config = dict(
    n_layer=12,
    d_model=768,
    n_experts=16,
    experts_per_token=1,
    d_expert=432,
    d_shared_expert=0,
    activation='swiglu',
    moe_layers=[1, 2, 3, 4, 5, 6, 7, 8, 9, 10, 11],
    router_score='softmax',
    normalize_top_k=False,
    routed_scale=4.85,
    balance_loss=0.000247,
    balance_bias=True,
    init_std_router=0.0117,
    lr_router=0.000296,
    n_head=6,
    n_kv_head=6,
    head_dim=128,
    vocab_size=9942,
    norm='rmsnorm',
    norm_place='pre',
    norm_eps=1e-05,
    positions='rope',
    rope_base=10000.0,
    rope_fraction=1.0,
    qk_norm=False,
    attn_scale=0.0884,
    tie_embeddings=False,
    parallel_block=False,
    init='uniform',
    init_std_qkv=0.025,
    init_std_o=0.0,
    init_std_up=0.025,
    init_std_down=0.0,
    optimizer='adamw',
    lr=0.00043,
    lr_mult_up=1.09,
    beta1=0.9,
    beta2=0.98,
    lr_head=0.00768,
    grad_clip=0.5,
    warmup_steps=507,
    schedule='wsd',
    decay_fraction=0.574,
    decay_shape='linear',
    final_lr_fraction=0.0,
    batch_tokens=131072,
    seq_len=1024,
    doc_mask=True,
    train_tokens=1111000000,
    steps=8477,
    dataset='wikipedia_en',
)
Below are experts of layer 5 (counted from 0) of a mixture-of-experts language model. Rows are named router (the router's row for the expert), gate (a neuron's input weights, with its number), up (a neuron's input weights, with its number), down (a neuron's output weights, with its number) and show model dimensions 544-575. Each number is 128 + 24 x the weight over its row's rms, rounded and kept within 0 to 255.
After each expert's rows: a language model's description of what the expert responds to. This comes from a sample of Wikipedia text that the model never trained on.

# expert 6
router [130 129 149 131 115 153 132 139 116 158 120 160 186 142 139 165 100 153 135 151 151 155 123  97 142 151 123 152  71 119 145 123]
gate0 [134 131 123 158 134 150 145 114 137  94 139 129 131 119 168  57 111 149 113  93 131 135 109 106  94 154 110 145 158 170 137 152]
up0 [169 147 160 118 109  81 128 154 151  99 110 113 158 122 179  74 150 159 135 115 151 101  81 128 115 126 100 162 143 124  93 124]
down0 [140 143 128 102  97  92 137 146 138 140 123 128 152 121 121 164 135 140 140 104 154 112 128 180 163 141 117 143 105  91 123 142]
gate1 [141 122 155 120 133  88  96 154 140 163 157 115  99 149 136 131 127 140 140 137 136 122 119 128 161 133 111 106 109 157 128 125]
up1 [129 134 158 134  93 108 121 159 136 150 140 115 144 146 151 105 108 128 152 135 122 155 120 138 112 128 131 102 118 112 151 144]
down1 [116 130 130 126 129 140 118 116 101 149 115 124 123 152 156 131  73 134 115 164 141 110 154 125 118 125 121 127 109 133 130 151]
gate2 [115 172 126 144 110 107 119 170 152 123 194 119 138  93 145 182 133 107 139 136 136 178  98  86 168  96  95 119 153 163 127 110]
up2 [105 139 116 112 150 137 126 151 116  74 118 127 115 175 109 118 163 126  77 124 155 120 125 141 153 130  33 118 120 138 103 137]
down2 [123 109 119 125 130 104 146  85 108 118 137 138 140 113 132  93 147 143  90 145 135 109 100 114 116  98  93 143 144  99  86 107]
gate3 [145 134 109 116 129 111 117 128 151 155 138 125 143 141 141 108 129 121 132  93 157 115 135 110 132 163  76 139 111 121  85 133]
up3 [159 115 125 139 102  88 144 135 122 131 159 122 115 150 142 161 155 146 144 120 131 104 115 149 148 144 130 139 117 159  83 123]
down3 [164 128 137 108 125 129 138 174 161 116 125  98 172 116 149 144  73 145 155 169 122 138 134 148  91 129 116  97 103  96 144  81]
gate4 [146 165 134 175 109 115  95 170 132 137 153 153 131  95 153 131 123 138  93 120 150 157 156 129  84 148 122 150  97 121 122 114]
up4 [ 87 105 104 116 137 171 124 133 151 185 110 163 174 111 148 122 136 102  89 149 144 165 121 141 106 183  91 112  48 124 154  97]
down4 [ 91 135 159  95  97 142 113 128 123 111 123 113  77 148 114 135 152  96 117 151 150 137 142 142 150 159 158 122 133 163  97 133]
gate5 [124  89 120 164 148 116 133 111 126 140 115 150 132  67 134 144 160  99  94 142  88 117  98 133 156 108 127 143  92 138  78 130]
up5 [149 173 104  96  89 130 109 125 118 103 137 132 179 154 145 123 151 147 144 153 120 126  81 161 145 115 132 157 142 134 139 105]
down5 [117 128 147 125 145 130 134 137 163 122 138 135 119 169  74  85 133 121 146 141 151 109 113 156 153  94 129 154 143 138 143 102]
gate6 [107  77 103 133 122 152 160  77 157 103 146 135 122 135 113 122 117 119 150 134 142 127 149 166 122 116 121 126 147 183  95 111]
up6 [138 155 118 155 170 139 143  93 125 144 114 142 166 103  77 131 159  99  94 122 111 107 136 153 136  75 130 111  94 127 164 139]
down6 [121 120 137 149 140 116 156 111 123 106 166 155 107 118 135  96 107 153 131  93 127 103 122 119 131 152 159 120 152 142 150 124]
It responds to: Sentence-ending punctuation. Sentence-final periods, including those before closing quotes, brackets or paragraph breaks, plus clause links like However, although, but.

# expert 7
router [135 112 117 114 175 141 153 129 145 155 164 104 148 120 106 134 146 147 124 101  95 147 138 112 135 162 138 165 177 138 120 139]
gate0 [176 132  85  75  93 128 173 120 127 122 110 152 127 131 127 121 137 124  92  89 134  71 144  98  87 143  94  93 114 135 130 148]
up0 [ 94 133 165 158  76  46 141 141 131 130 150  95 112 162 137 118 121 149 161 116 169 100 144 111 158 141 172 150 138 151 138  99]
down0 [132 125 134 106 152 148 128 162 120 112 156 155 131 150 137 176 154 142 168  99 129 119 133 110 140 131 122 146 130 120 129 133]
gate1 [132 149 142 103 115 126 126 121 123  98 146 134 145  70 104 122 118 109 133 143 127 142 143 149 131  92 109  87 142 159  85 125]
up1 [ 74 128 133 115 137 109 114  91 148 123 158 120 133 140 158 112 134 145  78 120 133 134 146 101 158 158 129  94 165 151 117 121]
down1 [120 112 172 165 134 103 102 145 157 106 162 133 123 134 151 134 130 179 111 104 150 111 148 134 127 129 123 115  86 114 103 126]
gate2 [105 161 130 121 102 120 145 124 103 117 166 131 125 158 104 121  86 110 137 107 167 141 100 127 111 105 107 137 105 145 142 121]
up2 [172 123 124 151 115 117 169 138  86 140 143 180 122 115 129 138 151  90  97 113 122 157 113 122  95 122 127 111 142  92 162  91]
down2 [125 114 143 148 133 151 108 146 131 123 138 152  95 124 124 150  95 135 150 128 104 137 125 131 139 131 114 126 123 118 116 147]
gate3 [138 116 116 101  82 118 134 146 105  74 144  89 136 156 105 100 117 137  89 108 149 128 158 130 140 130 146 107  91 108 144 117]
up3 [128 122 123 171 143 114 114 154 122 162 153 136 152  94 178 148 169 122 118 162 135 134 106 136 120 170  98 100 184  94 118 128]
down3 [148  92 109  91 145 176 118 113 126 175 127  55 195 108 121 137 113 117 145  96 122 141 116 110 110 141 125 102 135 107 117 145]
gate4 [ 96 119 114 137 154 146 100 117 149 101 109 150  81 115 146 126 127 105 105 141 131 149 115 138 165 135 159  91 115 171 116 148]
up4 [149  92 144 127 126 121 126 103 148 105 118 123 130 124 127 161 108 116 170 113 126 121 124  87 112 112 127 147 155 129 105 133]
down4 [125 104 143 137 182 140 143 132 149 106 160 109 129 103 168 137 107 135 112 107 109 128 134 129 124 134 136 153 148 111  95 110]
gate5 [165 153 114 118  99 134  64 181  91  93 126  97 140 103 101 138 143 111 106 162  99 196 110 124 139 117 109  90 125 163 158 147]
up5 [129 107 136 137 151 115  97 128 126 152 136  87  99 114 140 115 133 112  92 163 138 113 137 153 130 123 135 100 121 137 133 111]
down5 [ 95 126 123 122 139  97  95 154 138 103 129 127 175 112 102 114 141 163 135 151 112 153 108  80 104 108 140  84  96 131 101 108]
gate6 [113 118 112  99 160 137  81 150 142 128 170 126 128 157 120 155 132 173 141 150 126  96 145 133 104 153 116  91 121 173 135 111]
up6 [101 112 138 144 162 138 132 127 133 189 159 117 158 153 133 117 164 103  83 146 175 117 122  94 135 169 151  99 105 113 125  77]
down6 [ 92 129 151  90  79 125 142 127 148 150 124  84 125 135  86 140  97 169 116 189 146  98 144 106  84 122  69 174 111 112 155 160]
It responds to: Action verbs in narrative. Past-tense action verbs and their endings in plot, battle and sports narratives, such as won, seized, crushed, defeated, divorced, killed.

# expert 14
router [132 153 101 117 162 118 128 129 119  93 130 136 119  94 148  82 130 134 139  90  96 125  98 125 128 138 127  83 106 138 169 112]
gate0 [ 93 140 126 156 149 133 141 131 158 138  88  96 117  81 134 102 135 113 151 142  84  99  88 158 104 114 116 104 119 132 124 145]
up0 [122 147 131 101 110 134 161 115 108 147 151 144 122 108 153  77 141 158 128  80  89 104 123 131  87 136 119 118 150  81 116 140]
down0 [110 190 148 118 119 147 132 123 155 129 138 122 113 103 124 106  98  81 142  72 145 103  91 135 110 143 114 124 172 133 148 109]
gate1 [135 124 126 136 120 105 145  92 109 173 130 145 123 135  99 134 161 126 168 157 143  55 138 166 110 125 103 153 143 151 100 144]
up1 [158 103 117 117 137 103  98 121 142 136 171 128 138  99 129 131 148 120 120 158 135 114 150  97 143 143 143 105 144 143 136 132]
down1 [169 148 133 166 141 107 155 138 114  82 176  99 147  97 148 155 146 126 144  69  99 134 146 128 123 106 152 126 147 102 125 167]
gate2 [152 137 184 129 142 147 110 125 143 105 150 151 119  88 136 123 116  98 138 123  63 136 137 138 102 118 164  84 111 165 163  91]
up2 [125  82 143 128 127 110 115 178 141 161 137  80 125  90 103 116 173 130 160 128 122 110 111 140 145 116 125 135 130 131 110  94]
down2 [126 113 143 129  59 141 150 152 130 137 101  82 143 116 115 141 132 107 151 186 127  96 107 134 109 103 134 139 123 160 162 120]
gate3 [ 89 150 112  80  76 142  91 116 151 111 129 105 127  97 144 127 104 159 125 136 133  92  98 136  57 118 123 119 149 123 106 153]
up3 [104 125  78 119 108  96 133 104 146 125 137 127 101 167 138 103 135 173 140 136 115 116 163 151 104 131 129 163 159 100 147 131]
down3 [133 105 114 148 123 132  98 138 108 105 103  70 151 158 121 161  83 125 116  93 105 117 105 190 132 128 157 108  66 160 159 152]
gate4 [134 128 133 157 150 162 125 150 117 174 136 158  98 104 129 116  96 161 147 144 133 164 143 114 143 141  76 115  95 178 108 110]
up4 [149 163 110 137  76 114 122 115 135 107 120 152 109 141 143 123 108 152 115 154 100 135 111 107  87 122  90  90 100  97 127 110]
down4 [144 112 146 146 137 131  87 109  84  98 148 161 140 134 132 130 105 144 184 130 121 102 119 120 140 146 152 151 134 167 164 164]
gate5 [128  97 147 155 121 127 114  96  78  91 117 105 137  54 162 139 141 143 128  94 147 140  76  97  86 130 131 134 146 103 130 116]
up5 [106 123  95 146 155 124 122 146  99 133  94 111 171 106 136 129 138 119 139 142 135 117 122  92  81 125 126 134 161 185  91 152]
down5 [140 108  64  64 102 139 127 124 163 108  99  52 116  88  96 139 154 126 115 161 149 112 137 136 113 131 118 107 108 153 107 133]
gate6 [114 123 139  95 113 142 131 120 116 154  73 155 154 107 133 153 112 121 150 120 135 135 140 128 149 162 109 118 152 152 136 150]
up6 [104 127 122 136 121 149 126 160 163 138 175 150 122 163 115 170  98 126 146 134 154 147 142 132 114 102  72 138 142 121 148 146]
down6 [120 127 129 194 134  84 130 112 101 153 156 121 116 128 125  83 153 123 111 122 145 141 153 153 174 135 155 104 128 119  80 168]
It responds to: British election tables. Table pipes and name pieces in UK and Commonwealth contexts, especially election results with Conservative and Labour candidates, counties and shires.

# expert 10
router [106 102 163 123 142 106  92 144 134 127 159 122 105 190 161 156  92 102 138 131 168 151 132 117 122  94 100 147 169 159 153 113]
gate0 [147 137 145 159  70 136  72 159 139 143 118  95 161 109  81  92 126 142 111 146 116 107 131 172 131 144 149 126 165 122 105  94]
up0 [118 123 154  97 126 127 106  64 140 130 165 139 107 130 107 112 121 129 141 125 145 103  96 131 125 140  86 131 127 135 140 136]
down0 [127 139 164 105 143 163  68  97 131 143 137 135 150 133 103 135 127 151 166 118 126 122 106 111 162 128 144 105 136 101 144  74]
gate1 [143  95 111 132  48 161 106 134 139 102 164 163 120  95 161 109 125 139 120 153 125 112 129 126 146  97 112 155 100 104  97 136]
up1 [133 133 135 146 132 161 130 141 118 161 134 163 158 106 157 154 123  92 183 148 130 141 156 119 131 144 138 123 173 114 146 148]
down1 [ 78 143 184 141 126 114 114 169 147 145 142 127 140 201 118  68 121 144 110 123 150 137 159 114 145 142 151 103 127 160 134 184]
gate2 [135  98 139 180 137 153 103 132 145 144 171 128 109 121 147 128 117 146 115 129  98  97 110 154 145 174 127 121  91 169  96 147]
up2 [181 103 114 109  56 158  84 121 128 118 134 133 115 105 139 126 118 135 131 112 140 120 157 137 147 164 142 120 128 115 123 125]
down2 [120 124 113 120 147 124 164  87 152 170 117 104  90 120 109 143 138 122 131 132 126 148  86 101 136 124 103 132 115 122 154 124]
gate3 [ 83  88  86 149 156 153 150 142 140  94 119 104 126 100 121  83 151 112  75 109 122 111 125 130 123 132 172 154  87 115 156 108]
up3 [136 118 175 113 155 148 168 159  93 123 123 135 154 133 107 149 152 131 154 145 138  97 105 158 129 102 123 117 148 156 112 137]
down3 [163 151 148 139 165 142  89 101  86 124 122 165 148 165 132 136 122 126 118 117 123 132  83 131 136 130 117 147 121  98 110 126]
gate4 [140 170 127 116 157 165 138 116 125  90 120 126  73  95  98 102 164 150 124 163 156 135 141 177 133  98 101 115 110  96 118 135]
up4 [128 119 100 166 114 161 124 146 122 177 124 128 120 160 145 115 116 104 165 149 122 160 101 124 133 107 157 166 151 146 161 131]
down4 [ 83 125 104 142 124 143 163 118 113 129 104  94 119 113  85 123 103 125 169 117 110 115  86 174  90 143 125 110 154 131 100 168]
gate5 [106 128  86 175 145 124 117 153 149 143  90 159 148 119  94 156 135 129 162 127 135 135 132 134 114 129 102 150 146 130 130 124]
up5 [138 155 198 145 162 133 144 133 170 131 132 109 192 141 128 136 181 122 121  95 118 150 116 117 132 164 124 141 134 133  92 102]
down5 [125 155 118 127 110 133 121 152 169 126 142 104 126 134 167 156 122 164 155 140  97 140 110 154 131 126 142 171 130 122 143 114]
gate6 [126 157 150 104 163 123 155 154 123 167 130 137 146 104 161 121 168 156  66 106 109 129 107 128 122 164  81 115 100 144 153 106]
up6 [151 117 128 120 135 118 127  77 158 149 180 130 164 153 102 133 114 108 149 145 160 138 110 100  91 139 121 111  92 119 128 125]
down6 [168 122  85 167  64 138 109 161 116 150  98 121 105 126 121 162 142 138 129 101  98 130  84 134 169  92 101 150 139 139 178 126]
It responds to: Time words and suffixes. Time and date words such as hour, summer, December, year digits after 20, and endings like -er, -wards, as in hung-er.

# expert 15
router [109 128  96 134 116 143 168 118 168 155 142  88 161 106 114 143 177  81 127 172 149 123 137 117 115  79 157  77 122 123 139  94]
gate0 [155  89  84 115 163 139 109 161  76 158 147 103 113 149  70 155 127 124 123 138 131 122 113 110 150  90 153 125 133 130 158 126]
up0 [116 135 191 117 105 129 117 103 134 131 134 146 161 131 113 147 139 125 126 105 170 105 129 137 125 158  97 150 149 116 124 180]
down0 [ 94 140 147 133 162 128  95 113 111 120 173 136 117 113 147  72 138 121 159 120 151  92 128 107 129 114 124  96 157 162 113 157]
gate1 [124 142 131 116  92 142 135 165  99 119 148 141 145 112 115  94 122  94 121 204 124 131 113 163 122 106 121 147 157 137 172 136]
up1 [153 125 116 142 126 128  86 133  64  94 127 100 151 165 137 112  98 147 177 169 140 168  81 107 173 154 111 131 145 185  94 139]
down1 [125 119 176 132 147 139 124 162 137 124 112 165 147 127  96 108 119 142 166 136 123 147 125 137 155 128 141 111 182 168 155  86]
gate2 [168 127 111 153 151 161 120 149 132 113 153 127 120 173 109 157 108  89 105 128 150 131 115 169 122  71 155 148 105 126  82 147]
up2 [123 141 140 163 123 124 121 127 165 163 168 123  85 147 109 132 110 114 117 158 135 127  97 134 145  92 121  81 100 117 108 151]
down2 [103  94 108 129 134 153 153 150 100 141 109 123 111 109 111 100 152 148  69 125 107 125 141 125 120 150 153 175 153 110 158 122]
gate3 [115 110 113 143 124 155 137 128 100 147 149 131 164 131 111 126 158 131 132  95 120 157  95 133  99 150 125 134 106 132 163  94]
up3 [117 105  99  89 139 128 161 139 131 146 111 142 151 108 122 120 152 127 116 160 170 161 122  83 136 129 112 151 128 178 129 142]
down3 [125 141 159 116 142 122 103 120 118 107 141 149 117 135 155 120 109 124 135 120 112  95 174 149 173 132 156 114 116 121 111 148]
gate4 [139 125 136 116 116  96 136 119 147 104 131 125 109 136 114 126 105 121  95 101 123 156  89 139 144  88 147  99  97 160 149 115]
up4 [123 128  99 119 108 142 134 106 173 120 152  92 153 134  75 149 133 121 151  91 115 153 130 137 161 104 153 124 132 138  76 108]
down4 [111 132  99 160 135 111 118 132 130 158 137 139 114 105 132 123 122 139  94 110 153 145 127 156 133 143 147 149 120  86 152  92]
gate5 [107 129 129 134 156 129 165 169 119 146 129 100 113 152  75 132 121 146 141 117  98 124  84 139 102 154 136 130 161 134 154 164]
up5 [119  91 106 100 107 141 157 156 140 149 107 108 146 112  92 132 121 130 122 145 112 117 149 162 143 139 113 163 135 108 158  82]
down5 [127 118 137 125 154 109 107 135 142 169 149 106 139 122 111  90 101 127 147 109 135 118 129 144 160 150 154 130  96 110 166 116]
gate6 [149 139 100 101 161 127 115 103 130 135 127  86  89 148 158 137 128  97  87 108  98 119 154 125 133 126 127 114 116 167 139 151]
up6 [149 155 114 172 117  67 126 103 127 128 151 120 142 124  99 120 134 129 147 161 120 106 133 101 158 119 127 159 152 121 115 115]
down6 [141 127 113 138 109 131 151 133 161 165  93 136 134 124 108 157 146 104 106 127  99 156 128 141 155 126 103  97 103 134  96 139]
It responds to: Biology and science terms. Word pieces in scientific text on taxonomy, molecular biology and medicine, such as -idae, -ensis, molecular, splicing, protein, receptor.

# expert 3
router [103 107  95 148 152 147 137 116 135 120 161 160 121 170 112 148 112 138 128 188 111 112  98 182 162 128 136  79 100 133 149  94]
gate0 [116 144 125  97  84 167 116 150 169 126 105 139 150 118 150 106 127 174  81 124 113 144 136 137 139  97 104 109  85 135 128 131]
up0 [128 172 142 115  87 170 173 104 127 126 116 146  84 125 124 137 106 131 101 142 133 136 109 165 160  90 158  91 133 115 138 141]
down0 [ 75 109 128 120 125 122 180 164 151 148 105 138 157 103 121 106 116 133  70 118  81 127 140 153 168 126 155 105 169 147 108 156]
gate1 [182 109 144 142 159 127 130 135  98 159 131 156 149 125 160 135 130 145 137 131 132 156 106 117  96 171  97 121 128 125 109 146]
up1 [115 123 114 168 129 140 115 107 174  89 118 150 109 133  93 107 137 153 113 160 124 125 124 143 140 114 143 116  86 124 162 101]
down1 [105 151 148 105 136 153 121 188 109 148 107 127 135 139 131 112 114  85 137 178 125 117 165 163 147 140 105 116 123  94 145 140]
gate2 [ 91 120 151 102 102 128 142 131 120 166 141 102 171 129 108 111  73 170 139 155 128 128 132 142 126 140 119 146 113 126 108 146]
up2 [120  88 106 150 141 140 131 125 149 116 119  92  69 126 114 137 113 110  69  89 129 128 113 130 131 151 133 150 131 133 111 126]
down2 [ 96 185 158 142 145 168 163 116 125 114  96 142 124 198 136 144 113 120 138 131 124 103 159 113 164 121 119 101 139 145 140 142]
gate3 [ 89 150 130 148 128  97 138 120 111 123 159 110 115  99 116 143 108 157 139 140 146  71 124 168 107 151 121 174 119 174  76  76]
up3 [120  97 136 141  90 133 152 143 159 124 125 119 136 108 120 118 133 129 117  70 123 115  94 117 126 174 151 127 121 133 129 155]
down3 [107 156 150 128 113 136 112 157  99  94 118 171 146  98 139 138 149 109 113 110  95 156 152 149 124 124 123 114 170 114 184 140]
gate4 [113 101 161 129 138 142 132 186 108  94 143 120 141 122 150 123 110  98 113 140 112 138 147 106 164 132 152 140 113 161 112  92]
up4 [137  90 107 153 100 113  91 152 123  97 110 121  60 120 105  93 146 148 106 150 105  99  96 148 165  96 103 111 103 146 155 155]
down4 [137 143 126 115 109 115  86 140 136 132 168 123 100 160 167 117 162 102 128 186 149 149  84 148 137 108 111 129 109 107 178  73]
gate5 [132 115 167  92 108 159 146 112 141 115 132 133 131 136 163 146 122 113 144 114 109 135 125 143 109 118 126 121  99 114 126 132]
up5 [146 125 158 119 107 129 150 136  98 127 169 129 180 137 148 108 103 107 201 178 135 153  90 125 144 140 102 137 153 168 126 152]
down5 [140 129  96  98 110 118 141 109 168 134 102 150 110 146 135 157 127  93  87 118 104 116 125 129 162 131 149 109 149 151 111 142]
gate6 [120 131 137 188 126 122 155 120 147 114 111 133 112  97 108  94 105 135  90 154 113 201 108 150 114 107 117 121 145 133  93 175]
up6 [112 115 104 128 123 119 118 101 142 179 130 118 155 111  70 113 121 156 123 179 105 168  76 166 150 103 113 110 113 131 106 131]
down6 [151 137 139 120 112  82 147 106 108 160 123 121 149 113 157 104 130 152 115 109 111 171 122 106 120 112 130 106 173 165 108 159]
It responds to: Foreign names, table cells. Pieces of Slavic, Middle Eastern and other foreign names (Izhevsk, Ickx, Irribarria), plus pipe separators and function words in tables and geography entries.

# expert 12
router [ 67 129 114 131  99 126 135 164 132 109  90 137 155 103 126 125 145 112 128 132  84 130  95 159 125 149 155 112 135 124 141 131]
gate0 [139  97 162  95 120 119 132 106 156 105 138 154 100 142 172 105  90 108 145 154 162 158 121 161 127  94 157 118 128 100 100 178]
up0 [170 133 157 114 142  76 124 143 139 158 107 122 159  78 137 113 103 116 129 116 142 143  98 115  96 120 138 117 137 118  73 133]
down0 [154 162 145 156 107 127 103 114 151 167 114 113 156 111 148 106 125 137 125 153 117 117 147  98 163 141 124 161 125 132 136  94]
gate1 [124  98 126  87 155 133 206 153 126 136 122 131 108 189  79 131 119 109 149 140 133 153 153 124 117 186 119 159 107 140 118 162]
up1 [ 72 112 148 110 135 111 177 145 131 147 148 104 154 154  80 138 179 134 112 121 142 178 148 117 117 117  78 128 109 115 119 147]
down1 [100 112 140 112 151 140  86 141 143 130 137 133 113 174 130 108 101 134  87 151 162 159 158  96 140 105 160 156 127 114 115 164]
gate2 [ 89 117 168 147 132 116 133 121 117 127 153 109  88 100 110 129 131 120 122 116 167 133 124 125 122 106 131 134 131 165 145 188]
up2 [156 172 121 116  93  93  98  92 144 101  67 117 106 111 116 167 116 140 140 151 148 119 142 107 105 144 103  94 157 119 155 148]
down2 [127 115  91 138 144 123 102 150 159 124 148 173 142 128 136 131 190 144 111 130 120 129  98 112 172  78 129 105 158 135 144 174]
gate3 [122 155 126 144 137 138 179 182 112 148  84 128  88 162 153  95 114 138 111 159 121 151 112 126  86 133 137 162  78 123 136 147]
up3 [134 167 170 139 129 123 121 123  95 139 136 118 170  77 107 144 118 146 129 183 159 137  97  99 135 122 119 112 118  94 103 138]
down3 [112 122 157 136 113  87 143 151 128  95 111 149 113 104 151  53  98 145 148 144 125 113  96 185 158 140 153 122 150 116 179 141]
gate4 [152 144 123 123 102 123 113  97 149 144 100 149 146 150 157 146  98  86 148  94 125 119 130  98 153 106 114  84 116 141 106 123]
up4 [132 129 101 117  92 102 135 137 150 109 114 133 123 149 132 151  96 103 121  85 136 115 112 122 124 133 152 167 132 134 109 101]
down4 [100 114 146 138  69 131  84  96 131  98 157 112  94 121 121 171 161  95 127 159 134 150 133 169 113 117 131 143 169 151 114 109]
gate5 [ 91 124 132 120  69 108 125 102 109  80 134 127 113 157 137 118 153 146 130 111  99 158 116  95  95 143 139 152 118 130 157  91]
up5 [118 185 177 149 130 135 118 107 149 125 124 125 157 122 124 131 124 148 128 150  94 110 141 171 156  91 123  97 159 123 142 129]
down5 [139 147 106 139 134  95 113 103 125 112 130  74 152 134 142  81  97 164  98 133 122 120 130 121 128 159 105 123 184 133 158 140]
gate6 [142  82 166 161  79 189 160 150 120 146  98 120 148 113 110 109 123 149 124 128 154 179 104 108 138 154  76 164 132 135 123 125]
up6 [ 91 184 120 126  74 118 139 157 109 119 117 119 127 120 117 147 183  93 138 101 150 166 112 134 161 128 130 168 121 147 152 137]
down6 [119 108 113 128 149  98  79 140  67 141 135 122 166 146 174 121 152  95 142 110 164 127 157 140  88 130 142 137 103 101 127 152]
It responds to: Central European names. Pieces of German, Czech, Polish and Slavic names and country codes like CZE, GER, ITA, as in Zrz-av-ý, Karkon-os-ze, plus ISBN numbers.

# expert 8
router [107 104 135 117 146 113 156 120 137 120  82  77 144 125 122 116 139 158 128  95 109 103 122 102 137 179 117 132 144 133 102 154]
gate0 [141 167 116 113 110 140 132 101 143 156 174 115 166 127 113 141 149 100 179 159 114 128 114 100 144  94 108 177 150 145  95  73]
up0 [138 158 104 137 151 145 146  89 133 102 150 103 136 126 138 138 133 172 123 128 103 107 118  96 120 113 114 111 108 100 125 154]
down0 [147 170 148 140 148 135 152 136 118 119 120  92 149 111 153 137 107 135 105 122 129 151 105 107 177 148 129  56 120  97 127 108]
gate1 [134 155 122 165 138 144 104 117  79 140 123 164 120 117  99  84 167 139 102 134  88 112 110  99 166 114 143 140  88 126 116 108]
up1 [ 98 125  76  97 174 167 106  98 129 103 123 133 145 145 132 138  90 135 135 106 196 155 139 162 163 142 145 126 121 152 150 147]
down1 [ 99 129 136 157 185 103 139 175 160 125 126 100 111 112 152 119 140 115 138 156 143 130 105 122 138 107 141 163 162 114 125  87]
gate2 [125 153 153 151  76 123 120 151 112 138 132 135 142 104 162  79 108 127 145 151 114 139 104  74  95 110 118 127 136 127  95 163]
up2 [133 102 141 146 166 139  89 126 139 113 123 106 155  91 142  75 168 139 113 114  91 129 102 153  90 109 120 124 152  92 120 107]
down2 [113 130 151 140 143  73  72 127 135 145 169 138 139 156 130 147 105  77 106 134 112 143 132  88 140 138 145 160 117 131 151 127]
gate3 [147 173  70 120  98 157 119 100 142  93 126 158  90 139 122 118 121 125  87 106 140 149 106 128 136  88 131 175 128 123 138 120]
up3 [124 169  94 135 155 124 136 147 131 137 111 151  94 139  96 141 117 152 106 142 132 149 116 136 117  87 107 135 144 116 119 152]
down3 [114  93 125  89 139 141 148 136 131 152 129 102 146 155 153 134 150 146 115 152  88 150 133 120 136 142 113 131 114 127 112 132]
gate4 [153 158 159  96 149 126 132 129 177 124 108 162  99 104 116 142 111 142  72 103 137 162  87  99 132 120 122 101  98 101 109 104]
up4 [119 131 107 107 135 149 122 136 151 129 161 105 145 137 131  90 151 131 111 143 160 160 155 128 142 115 129  74  44 122 105 129]
down4 [107 135 126 154 145 107 129  85 117 141 175 119 116 136 155 139 131  88 127 147 147  91 119 117  66 123 130 139 152 126  86 116]
gate5 [106 178 150 125 113 127 141 126 146 139 158 130 140 100 163 138 161 150 118 110  78 115 127 143 102 147 113 132 155 111  93 148]
up5 [ 70 113 113  95 103 146 110 151 134 139 111 121 121 133 121 119 112  98 146 135 163  87 149 129 155 136 130  99 137 108 140 139]
down5 [161 158 154 133 137 112 169 170 109 165 145 134 164 127 118 122 117 125 102 105 117 111 147 107 141 147 190  85 113 100 127 194]
gate6 [165  86 135 110  99 109 146  96 137 142 138 132 118 125 154 131 137 122 122 131  97 155 122 109 111 152 147  98 141 133 134 134]
up6 [144 147 155 144 122  73 119 123 155 115 131 108  95 122  64 138 137 137 149 150 123 134 149 110 146 120 129 134 101  92 127 112]
down6 [120 120 138 114 128 136  82 126 106 139 155 144 135 115 104 120 138 125 114 150 128  92 148 105 158 127 161 123 144 144 110 123]
It responds to: Reviews and reception words. Film and book reception vocabulary such as reviews, critics, stated, plus dash-separated ranges and word pieces inside Dutch and Portuguese names.